Below are experts of layer 4 (counted from 0) of a mixture-of-experts language model. Rows are named router (the router's row for the expert) and show model dimensions 0-95. Each number is 128 + 32 x the weight over its row's rms, rounded and kept within 0 to 255.
After each expert's rows: a language model's description of what the expert responds to. This comes from a sample of Wikipedia text that the model never trained on.

# expert 26
router [131  82 127 132 147 141  70 114 122 159 201 169 116 134 111 188 113 118 129 172 145  83 151 171 116 110 148 123 166 130  21 115  93 133 122 151  79 132  89 115 138 155 132 128 133 101 173 156 145 138 171 143 162  55 137  95 129 128 120 106 153 183 105 181 111 108 100 104 138 149 113 106  97  68 133  73 109 125 139 110 111 180 130 147 117 131 138 109 116  88 108 205 112 159 196 155]
Line breaks. Line-break tokens, especially blank lines before section headings, lists or tables in wiki-formatted articles.

# expert 16
router [157 170 147 108 151 164 155 143 116 125 186  93 181 146 115 102 114 114  84  69 120 131 125  95 166 110  95 122 126 139 206  94 148 115 101 146 138 143  68 188 140 168 127 177  77  97 149 115  95 118  87  98  80 180 145 146 103 105  91 204  81 113 116 121  95 124 161 120 142 131 152 110 164 145 155 223 128 148 147 115 139  44 109 148 109 132 137 127 103 124 162  59 149  89 123  58]
Words in titles and tables. Mixed tokens inside table cells and title-like names, often of, and, dashes, minus signs, or capitalized words like Free, Public, Music.

# expert 6
router [126 164 213 113 133 106 172 168 133  98 153 129 123 140 180 139 151 101  85  89 129 102 143 171 121  86 136 148 174 129 107  76 146 161 150 144 149 145 148 162 141 173 106  80 176  78 103 162  79  98 104  98 180  58 153  91  99 119 161  49 165  61 115  75 114  93  87 124 134 176 147 109 117 149  79  56 165 111 109 146  80 116 115  93 138 114 147 169 100  90  96 169 169 147 124 114]
Month names, section titles. Month names in dates (On June 26, 15 May 2011), plus words opening wiki section headings such as History, Bibliography, career.

# expert 7
router [127 153 149 117 118 161 150 153  86 136 138  90 188 164 143 144  64 135 120  94 122 157 223 135 173  79 150 127 158 190 205 140 154 113  86 141 154 141  90 195 148  92 127 149 140  97 124 138 101 142  80 122 104 126 123 115  88 101 124 135  68 131 144 134  99 126 187 130 149 145 115 129 155 163 137 149  69  97 120 124 160 113  80 147 100  81  50  86 128 103 154  88 114  54 158 107]
Nouns for works, events. Common nouns after "a", "the", "his" or "in" naming works, events or things, such as book, paper, series, leg, round, debut.

# expert 44
router [124 145 181 124  94 183 118 100 128 126 132  99 120 147 131  94 125 139 173 112 128 152  68  79 125 192 110 102 102 149 169 121  88  90 127 127 155 141  78 163  75 175  92 131 164 102 111 108 139 162  78  94 112 149 133 166  98 166 102 198 143 104 153 204 116 117 151 117 128 122 114  92 104 149 163 196 139 174 134 158 154 157 108 135 113 137  81  63  91 154  59  88 131 112 119 117]
Articles and heading marks. Indefinite articles a and an after verbs or prepositions, wiki heading markers ==, ===, and the prefix con in constitutes, conglomerate.

# expert 17
router [131 125 142 138 155 147 151 133  94  98 186  87 164 141 117  93 117 127  78  97 136 128 138  70 157 111 154  91 148 133 202 110 140 112 115 179 118 113  42 163 118 114 123 192  97 113 171  96  89 103  86 124  98 119 128 158 100 114  81 174  89 121 134 115 106 151 214 132 135 130 134 127 148 157 172 232  92 131 166 123 124  73  99 152 113 151 125 112 125  77 138  47 172  78 124  56]
Table numbers and codes. Digits after $ or | in money amounts and sports tables, plus table cell words like Won, Nominated, Yes and country codes ENG, BRA.

# expert 38
router [165 195 165  92 103 135 153 143 168 144  87  96  87 141 154  93 209 110 106 125 129 172 162  92 120 174 159 106 150 135 176 143 110 155 166 117  90  92  78 182 170 144  93 132 141 164  69 120 128 170 149  84 113 122 153 132 123 109  55  76 138 117 117 106 127 204 145 150 154 166 128 134  73 124 157  98 135 149 121 125 173  93 167 122 135 103 110 126 127 116 187 135 119 104  74 203]
Proper name middle words. Capitalized words inside multiword proper names after The, United or New, such as States, Hollywood, Africa, Sea, World.

# expert 10
router [162 185 170 133 158 199 169 110  73 122 107  82 117 139 102  80 163 140  93 120 110 110  83 126  95 140 149 121 104 143 137 126 154 126 172 174 155 157 103  93 141 154 104 140 151 117 152 147 186 135 125 112 145 179 144 100 109 118  86 136 143 151  91 111 101  86 154 102 124 145 119 130 133 137 150 110  86 157 133 125 182  85 111  76 109 175 143  89 176 170 112 107 134  42 108 124]
Possessives. Possessive markers and pronouns before a noun, such as 's after names, his, its, their, her, often in biographies.

# expert 4
router [136 202 173  82 105 144 131 127 146  98 145 162 118 113 159  94 149 130 158 108 175 149 209  93 127 148 174 108 186 153 155  99 100 168  92 116  76 130  90 154 185 135 121 104 185 150  58 132 131 101 161 146 131 104 157 147  72 126 117  83 144 106  89 121 115 138 145 104 150 151 124 154  99 119 118 159 182 119  99 150 171 112 173 156 122 133 105 140 108  99 179 172 149 121  70 122]
Organization name heads. Final head nouns of institution names after proper modifiers, such as School, University, Council, Institute, Authority, Federation, Commission.

# expert 2
router [159 167 115 145 181 169 160 152 116 146 173  81 167 160 105  99 100 130 110 100 110 161 166  95 164  65 128 116 124 157 204 137 143 113 109 153 137 118  78 192 114 110 104 166  64  94 167 109 109 125 107  97  67 193 141 152  74 101  57 170  97 146 129 118  93 116 179 130 147 138 167 120 130 165 165 201  77 140 147 139 127  32  89 148 101 156 117 126 142  93 139  66 152  87 125  49]
Conjunctions, hyphens, table words. Connectives and joiners mid-phrase, such as and, or, the, hyphens inside compounds (COVID-19, belly-to-back), plus table row labels like preferred, Final.

# expert 1
router [172 107 101 123 198 104 118 107 138  93 170 130 169 160 122 124 109 149  89 100 112 142 160 109 102 119  72  98 153 135 142 109 115 146 170 143 159 196 146 103 141 140 100 140 132 133 182 144 103 144 102 138 115 146 146 146 125  99 125 103 100 125 108 134 110  97  93 131 163 147 117 125 120 148 145 155 173 122 162 123 126 139 109 153 119 129  93 186 101 101 205  79 144 129  72  73]
Infobox field names. Capitalized field labels at line start after a dash or pipe in infoboxes and taxoboxes, such as Location, Genus, Length, Born.

# expert 11
router [124  67 127 117  97 138  82 137 114 130 184 178 113 126  65 132 156 138 137  77  86 130 176 119 177 101 143 124 184 115 134 132 144 145 156 119 123  71 150  77 134 140 105 107 172 116 127 143 100 143 148 142 105 123 165 141  61 117  96 164  81  87 100  91 123  80 107 116 153 145 144 106  99 155 153 184 152 120  87 133 102 149 156 161  95 134  78 196  94 136 124  92 155  48 112 115]
Infobox and lead fields. Key words in infoboxes and lead sentences, such as chronology after an artist name, Kingdom: Animalia, footballer, politician, birth years, and closing parentheses.

# expert 46
router [133 111 107 130 117 114  98 106 134 234 185 159  84 141 160 119  90 134 132 133 117 126  98 115  69 141  75 104 129 215 159 127  96 129 126 147 125 100 114 109 132 121  96 139 130 208  96 133 133 147  98 102 110 131 132 163 142 108 133 161 117 114 102 219 148 123 138 148 129 143 107 147  88  58 160 109 174 104 130 147 207 185  99 143 136 153  58  69 106 164 148 180 133 169 183 127]
Line breaks. Newline tokens, especially ending table rows after a pipe and ending list items or paragraphs.

# expert 25
router [182 102 193 128 140  90  91 168 121  69  72 160  61 136  91 202 116 164 140 149  92 118 144  90 139  79 109  62 110 161 158 143 145 100 112 124 103 130 139 185 143  95 129 148 104 124 148 142 116 143 109 153 102 195 118 122 104  97 132 117  87  81 124 140 111 116 129 123 132 113 157 111 132 166  68 163 115 146 117 124 104 121 117 130 170 121  52 159 118 160 160 172 114 150  87 107]
Infobox colons and coordinates. Colons after infobox field names, especially Coordinates:, and the digits, degree and minute marks inside coordinates, plus line breaks between fields.